Weights of a small mixture-of-experts language model, trained from scratch on English Wikipedia.
Size: 14 layers, vocabulary 9953, 92.7M parameters.
Experts: 48 SwiGLU neurons an expert, a shared expert of 64 neurons.
Training: a variant of SOAP for the experts, 647M tokens.
Below are experts of layer 10 (counted from 0) of a mixture-of-experts language model. Rows are named router (the router's row for the expert), down (a neuron's output weights, with its number) and show model dimensions 0-255. Each number is 128 + 32 x the weight over its row's rms, rounded and kept within 0 to 255. Numbers have three digits each.
After each expert's rows: a language model's description of what the expert responds to. This comes from a sample of Wikipedia text that the model never trained on.

# expert 8
router:125152102099123108197089118149120184093119119133129118203099117141145159080136123137120099095206104129123135153144125158149165149138095188135097084154117153179117128142125188046084078073096117138224157129099120102122098104156168096087149072116109149132175097156140124189160104111117184107122177134121166136073112141125150170093073154083138152131146173095095116111074143065108064159175113169124145157107086146111122163172084198099184119123126157152157138159210161105137145094087100124110098107164102141138143105093109164075132186110066133106164150142130127159159076175119087123154145133168199108128158124088135100136108125118126167127108112097136137097146098110076133158171090085118153185133141118118116135097058086130145133170118115090113090111124125046122128062119120
down0:116105101140123185115119140134120170095124141196084177122155084132102134157118166109131152135130106107095090133138109121148103192131194163151152166104091109119148065120154118095146133141129118150115123149074163097046123160139145153103146157141164133142104119088124122145137111124059135160126080133217151085188127057116135196124114100170142177129129219077095110115201195088109126132091099131083166158176138140165144107121173134140084085133181177087165143143124107121137163087154142081138140102157121099159166137134066140116106139086148135154132092143066154094132083036093155153098088099085102162087127133086122136164098099112129162132101105078097109137117200144121073108110091126137147152124096147150075120139193052179085154104146071115100128178113147152123139140110093
down1:198092115057152123159168146161140110119170110119149141080136127151109131177111153131134138101109139145150159210097141105141138134122134114097069159038157172120120144151140164145111163129185119157064136126176134142125148113144116195093126183156164145116081063108153109084051162104108122153131107112151081131122103139123119132082113123190142142113115187113134140150077094092137157143152135111102113174150177122121175204099149147096096104123183107137099114160132092098047156129167138122107156132139085135142204140101159131150222081166137145115175085096104082143160121112184113122230169121113134121162165068067114103130148161153061114127133104143194123131158112115145196149128152157119088138078107131163113137127160114122142091088167157143190100124101083123117163091140128
down2:145193054189131086090098138123168110141076086115075104075172111131082140152147091184141148109097103127145123066127140165102143106176148138132127076106071161047074140187114111126121117076140111137157091083132064163089060136133103104119149139118077148110117113118106115174121132164104109110114153166112112102117157137138082093143074105131123167127176068156110174114047169115175159124087109115160145099122166133123128159101114146118090128121074062131165179080112117098151180109152157095205142123141105096113143129098056100097129082069121092132135103141185131133124136146181129160198134171149140139109108158099148141086138069143112146151182135140081077128134177108152132113177111127095117147117181169122110058131164139072123120148166139129136156130127179061138133146172094
Description: Aliases and discourse connectives. Words introducing alternate names or qualifications, especially also in "also known as", plus born, especially, however, rather, including.

# expert 44
router:153101116095149105144136143088208181113130131150133162158149083127132180134125139102122147144110157151105145148164106147130156128133130134142099127161165161177125090109130181085088061081098127137128121161110104082121090081154094123084145154124080059113134166148083138137142080085121135119179141132178103130074127113121060151088116178087133200122159121131132084137086115103081054128159087129137162120120058130126104133143126173117143145143161123111129100186180148121118152113089129109125096109203132115164084140136080184080140186181121200145128153129145158135114127075127092161162158177185173129121111086124093072124082147078104108093095121137145116005140114160110071163104105110218121114128177104096115199137101116139154124133091097139201116115084140141098121088119132
down0:132131151060136092144050105138156148146151169137187128163104168137159153158151134116144149128206159113088113110169082156169073148093163103089166146136125124125142102077170121122127152119143130155172140154131148119158173167107076170186114123100131068143114119124120097131124077099165080111133153104217087111141128131135095161137112144126204139133114139136144159186144116108111164106118090135142133119120116127123109119150072112086136189155109176126136132211142171110192101121159148172104106077159127110208096145140112101096166131136123138068157117127154102142081034174114132151156139218115099111156158147142164114143134142066167073133119138121096114130108119152098121178093127150205116100128051142095177137103136085148135140168055106176076179153121127124121106196185129
down1:128227103107115137155157168135116164127157134082165107126144080139114115161071113081133139139177138171131048118152093103134102112104099187150158138129091132116137119130171111163094148184126167167110086101161099186201068133146122131178096146109147103181097155199136135145095164080120129178085141085094188091110138116059105165096076091081179205116144149111136169102122149150130104155123157127127084081138099132098106144115082119126166163079131170134065111105074167133096133144103101169153167129117143151113158149122138137100141166062133089069107138181093101196145193126128112154123136062138124167153161119165123155149144173175152127069173096110112171143134116149110133119126130205128095121102095088184166161082133107114094125151129098142138166167076120146106100082122138
down2:183175146087165167115148101153150164106113099118074158124112176104099132114127130082159110111089084162123094152093108149130158160189098153090054173091165157096172126160150169145175096129123096083099114103082104143149100096221120119138102203176161141133140055113086070148151146126134192132148146138120068120152129113101070104135190180155132113136077080130095184102119178136038136076064161121118151129107170112144079105154113111082076047112154162174123095089141089145130139145122113161119119143090096099111112118113165121117163114126102102151107116136126120095118169125162141103093119110104085112155149138134102049122117163073094116136135107072110130071138169143140141089183141106148156122110135122172100144120116099127124102148126183081172152113134189072099123194096155
Description: Predicate adjectives and participles. Participles and adjectives after is/was/be/became, such as apparent, known, available, able, agreed, remained, often followed by to or that.

# expert 46
router:193099098089124132155081120118134093122128136130091143150122118123170165122150128109160123137140125131137155147143130160094143157182112123118100120119117142159145142053104138077141103088090111083153169123125107108102111114135091127081100052103103133144201103188114096204160140129128172117206127136143167077141114145173143156060077157091124154151142112126083126158105127120127117137135110110165179158147111138101079164136121175138168151168155120163115142111126143144124135091104051063168062130148109138207114066099129195079157131114082120125136110097123111135168068214127129155160190143083130105166140073106097108153143169124098140079110067089123116077171130197144072154130117059138136137055140141105160135099116049147094077144114106104114098154086187080131158140173120
down0:118127071113172093115190141141120238116159118123082152103098080110132103150163164125126139129115098154109154098144134129114112127102091149133119177126111157126126145109161176161100111151142162129162190116093113129213159125154139098142097157082129113151127113106152122141103137098150140109213069074073134094150064078128162118120104142080156108143147110095087083078211113143153142207132143127106135108108183146150179182142165077125114163144132086199122136151131140153128113138135103124152107093136191177159124148139140181118104131114141102135106087147142125138090113114110135122101077109134091105122168094102090127169140065114129110146144235156132082108143051180106142157142146151089115134147210067058143137109105171153074163103142077168094128123124107172155123059112155
down1:064103153104053088161116185190114131067134110085089051148175159090154077121175115136116103043175109150148128105085133137146157120117133157157143081116145085158080117142129151087112137128121073126166130114075136069126144123131049135167116128117104154115156157157082106132122116128130050159123102120098133110109168123173146146077159147129182092166150169103152102126161153060143120112168109107098175085123137158158079156161173125107154128166166110120106125108134110166083134135122118121136118127128078165146155157115112119097137057137117097120182117098167102179135207135083150117151139128100124094127153117183141133115101157081124136103085105176112148094141117113112166130179141175150093133083187136119103146141154153039118216107120124098182111137136124086195162061057139
down2:122196161154109168167174205126130145145105100194098062069138101121113185143133108148153099099110098137138141097088211076167163071145061106140137143146114118153162105092108122116130145117137147098179143116129133140108114123068115130071179124139165140159203152127176059142081142112056144149100107165130140097119125163138098113108148136145153136114112127152137172163089123149164070156042120103142127086130126141150092116074097189144205125185127146163134167067128144082124114088144065147147125141049118143089189168113097143156096105122126161136071143102113098138169142107139196087110102141164069150192133084095136132151154156149120118137130137086110149148123171116112097126110100130121118100128132141117168096090160171094080102111140161229147075123122136149117168142125111
Description: Name-linking words. Of, commas, de, von and & joining parts of proper names, titles and place names, e.g. Archduke Ferdinand of Austria, Dayton, Ohio.

# expert 40
router:116122102090134116154098161093140136141133136119111179214123083133146124112152161122151134148140095125118142156160114140115149092151137104094129059130082180133106120122095205031148083111046145113134142123099142083143139099171129121078146126163090102143186115147158071133097142124065119083101159082151114110097124139134120141118104127120145187134190136102150098176069125108095039176122084170131173137135071141127104132138075173126140091136145165158105116190202154120130136126115106110125123102161064103123084120098131179106136190162098165186117136110137119129148101113114091131117133170173156101172151113095109054160118123095113063079162139093143147132141090200091133150137109080146182132127152121069172173156099120168190144150117108188147122098128163155099175082194123
down0:122171066166134195174123108166096151078084138144158072083175134164148160132127151131136059141196137147108152108109116140101183108156085105136098166071139149114107098084165121191105123107143116131071114126128080135176079136098122080136099122106141156180125120154167099156147090097131179182166139125132151166162111122132083157115130182129165112112104142098087159090188095162205103091120140160115121168065111143108110163151100105117063135126139103103108059106072145121125110158070130148117125139175092107089077124141134112142214154078150128153133132136111135168123057126090162152114138159115173115150102139086142141106099164080121153151023099099085168110131106117124128102142072168154124114061111173131123038094133119136141097110097164092115125169126127140132123186098177
down1:159117147074166048139103134118104109091134126127123076123135148097184097126132106128128150073146063136071089145131072140117156081104147145082175136176097125107132156111141148110156132130171075080091149166101121136132090087119104094096108175109158075172201134145134077082143126137154097104178161111126081089131158074128096124099094163099178153143173138065087153130170103162110166149152166133151130097100126140113104095101189148133102089057084132135122162148180127150148129128091105118216182178150103204133175129136139096057143191146150130129144141138081205133095120147161099047119109158042114124149136127176086060102108137157119117071135105109096136085155127125139114129131113125149198164122129135107116081148155084144108101142115113123109106071088110113140118128078160
down2:108099127165136071107144134046099149181160091043144146104093090167120110129120071136130108119098087125176119160123116151164124133134090115031079158144123136101140112136140122137112093170102187121169169152188095096151165173086146156164110163101123128086124167128123125127142093119171062117137138150173114137086140143101155188077116120109080128122177182137102141120106068075135110151150155154130148090137094147125155118167120175112094117149090114085099116142201144156106081165086107118212158070140142115098131126056172091109098166114081166081156133131111106155114079141138117133104109063134129140071145118126098117099171150140166120111180151163141058092156110119142100099101100127038090145105150150139163156149067177185169141138118096151144112122160127155097140068176167
Description: Verb-initial fragments. First pieces of verbs, often gerunds after from, by or to, e.g. w in wiping, ord in ordering, withd, encour.

# expert 37
router:107118100030167086180121133125119147088133213147136181178135095141141104126164123150117121159173112150098164165143074152110168142187117176164092084172148176143150093120119148113128122069147118157145102119097124125137112085171130134116130127152130131139168098135149060165074097101119111074206155124190124079134144138178097156085126141058110116145134114092105125170104117044107083117132153160156155150062125136133141136140069122156145127122160173142143141123124162112096166107066167102119078148185089053112126090128105190080128172131073147103108049096057148132140111102103114138166167136111185117192138149085089081119076176085132119129141114096175130150120140121103159148098104105124146171097151118076133151112106103128152132152110137185125136114070117098078150070129142
down0:136105096123142121110098160112177110185150127055160112185143165119132110126122124100166108110142159109166158148153217128105094085113144125107074152134181111134150131156164140183102113131150052152070106089135119104147145145108153136056094108108143096114143069115121101110105112143162169146166105090163131146128123139137096143059153105099164070164138101133143132132104152173120084100149191136087134125112108136166106129101136115133130172148097126138160157106099119202156133127135073073142096093068115125123130109082113130100082097219115085136115157148107168144092139070128139155127113069068157122141162102141144129152078172096125129143094128177098108209124142085148141121081171105070090096052158114039090112079074175161120147070109115173128101097158081126202125132085107
down1:186128118121150116143119147020079085169121121122121144097096147124147076139116103127122113198086112056115124137164125080147095093066101087101141145144136060104147112119168124134070159143104080065136112117055132173150152122117107130121079156103122116140087103080119100118120121139132099101135100110117151123153164090107110154063087124142157136126072118171112116116140144181093201096109136180172123114121103129117124144120121134176108166112080100202090161078159073130161106158140114129144152192131115161067149131117104037132075093082115098133077147132121118201086170085102183131133114154152141121123086174133063112110113106140150157143133081207140099181092169115098182119110078206151145123157156126128118151119111126096094116087182141102116138147063100146079134114124144
down2:176151092184139121160134153157103122045125113142140088079117149120105143078143110170121117081132130134149140128133109138171158129122098143149132200085169071118150096124094090193110157134102144174124075174116111086099153147095127169123160157168158151166136110143185142089125124226111138146074090046103138072143127097145160126163151138110178085077125103115131148173142118131087111103117126112222166108183143074118133092117183103129114100133168120090100116123118097140101117147132091157188144105124122224122063124146113166119230123095071122153135133154131156114089139130143099065106080114142104153123116081135091142135080137104155116146099088137130147125170085186131125157152130144121118156162104141132117156165174155145125108148092030169166122084094128136093095070085104
Description: Opening brackets in tables. Opening parentheses and square brackets, often before numbers, innings, born dates or asides in tables, lists and citations, such as (5), [...], (born.

# expert 42
router:106095116113135121121129168078151158123091134120133122152162077128093179130154100088152142157146116176124168150163128137055150111170139191186042088158150140167124109133089151061080110066101164129155119190100156102159112087109095069078136093147119106130149102150181132127126083071117147091095156119109153110057104140153106167100101155138124209108165108107067102123140099088096123137179094106119169146123068161127101141122108183150124130184125139078119120167157132135153153140101157085103097085180110128166094128138102147074213159133127156193094145116119124153167090115116094124153120130162134102122115097118079096147080137099112112089084103075134152135153115130073177129130076065174128104141168095084112123124048143127121136180093068134181064074127128151128108120096159
down0:099132118127104124112078102131164116112180137125120113124185120141121142111087139101125149160145129099125102188160125177149094111104089131138085173112139143063120093092134119106123110118134163125091157131109086102046132107174063130088117181094155091144087092065114126146174124152096156120186094211118118087089132138127158139131153135133188078154133170153114176156129164165159114116167149187149127153177124145112104137130150163072097125135123102205119147104063160115100151151143105131160053177135089142099133089139116062156112133100146138096140105087133105137104154234174107142167166141112129098132117062143105075176111108097170208102141124116132113116106122115193157052071119171112140170122200143103125157109052146138161088099135151173151188115093138061129151124124125
down1:204120164195117160098116148094168152136122123104142082147139121114058225106154085110134101107138097133114093144106125182157135080111142137153141111143114120127156153184098162098164138165079063123126122090109115115121090120151171068095075070109127179126128120136112131109140094099127112122126082163134162110157127179127148117168190149056125158160102120158124168137146152104162079144125140081083175139151074144133086119048144117141127191091115143138150144122116070163166175214150117133127135143152186055130139153140152121114087134138104165107090099070129188153172145114134135074120153080087086172134112154094170148098124132142129177098095158134177114175110143106155137123164143060141088104078118169111103123177134214168147111138128080066079159159156130137121117159115181
down2:206177097158153128195130173122163197165055067130096143089124136109147119113141111116082113149127134084139157138114092133143118117094147122139133106158167114128147123126136113169153085094124127125080141063119138099148116108178190139126115145129124108154142187074144095142055144173083152181143080136137071062134151099130149120084104076117141147108054150142114157091129107152088162146103186139141093133114162115183119094110155197084126085060127166169113107050125128076092176113144134172126121079075133140087134149124151121081142112104160179133167126219109200101106141161136126156103131131131116110170145098148179090125142105188142147105188073141156092138109133096117213101104178125129117063134106077152132141147167127145137147107128163075107137115147163074102136154112105
Description: Predicate words after copula. Participles, adverbs and particles right after "was/is/are" or a noun, e.g. based, located, due, only, very, along.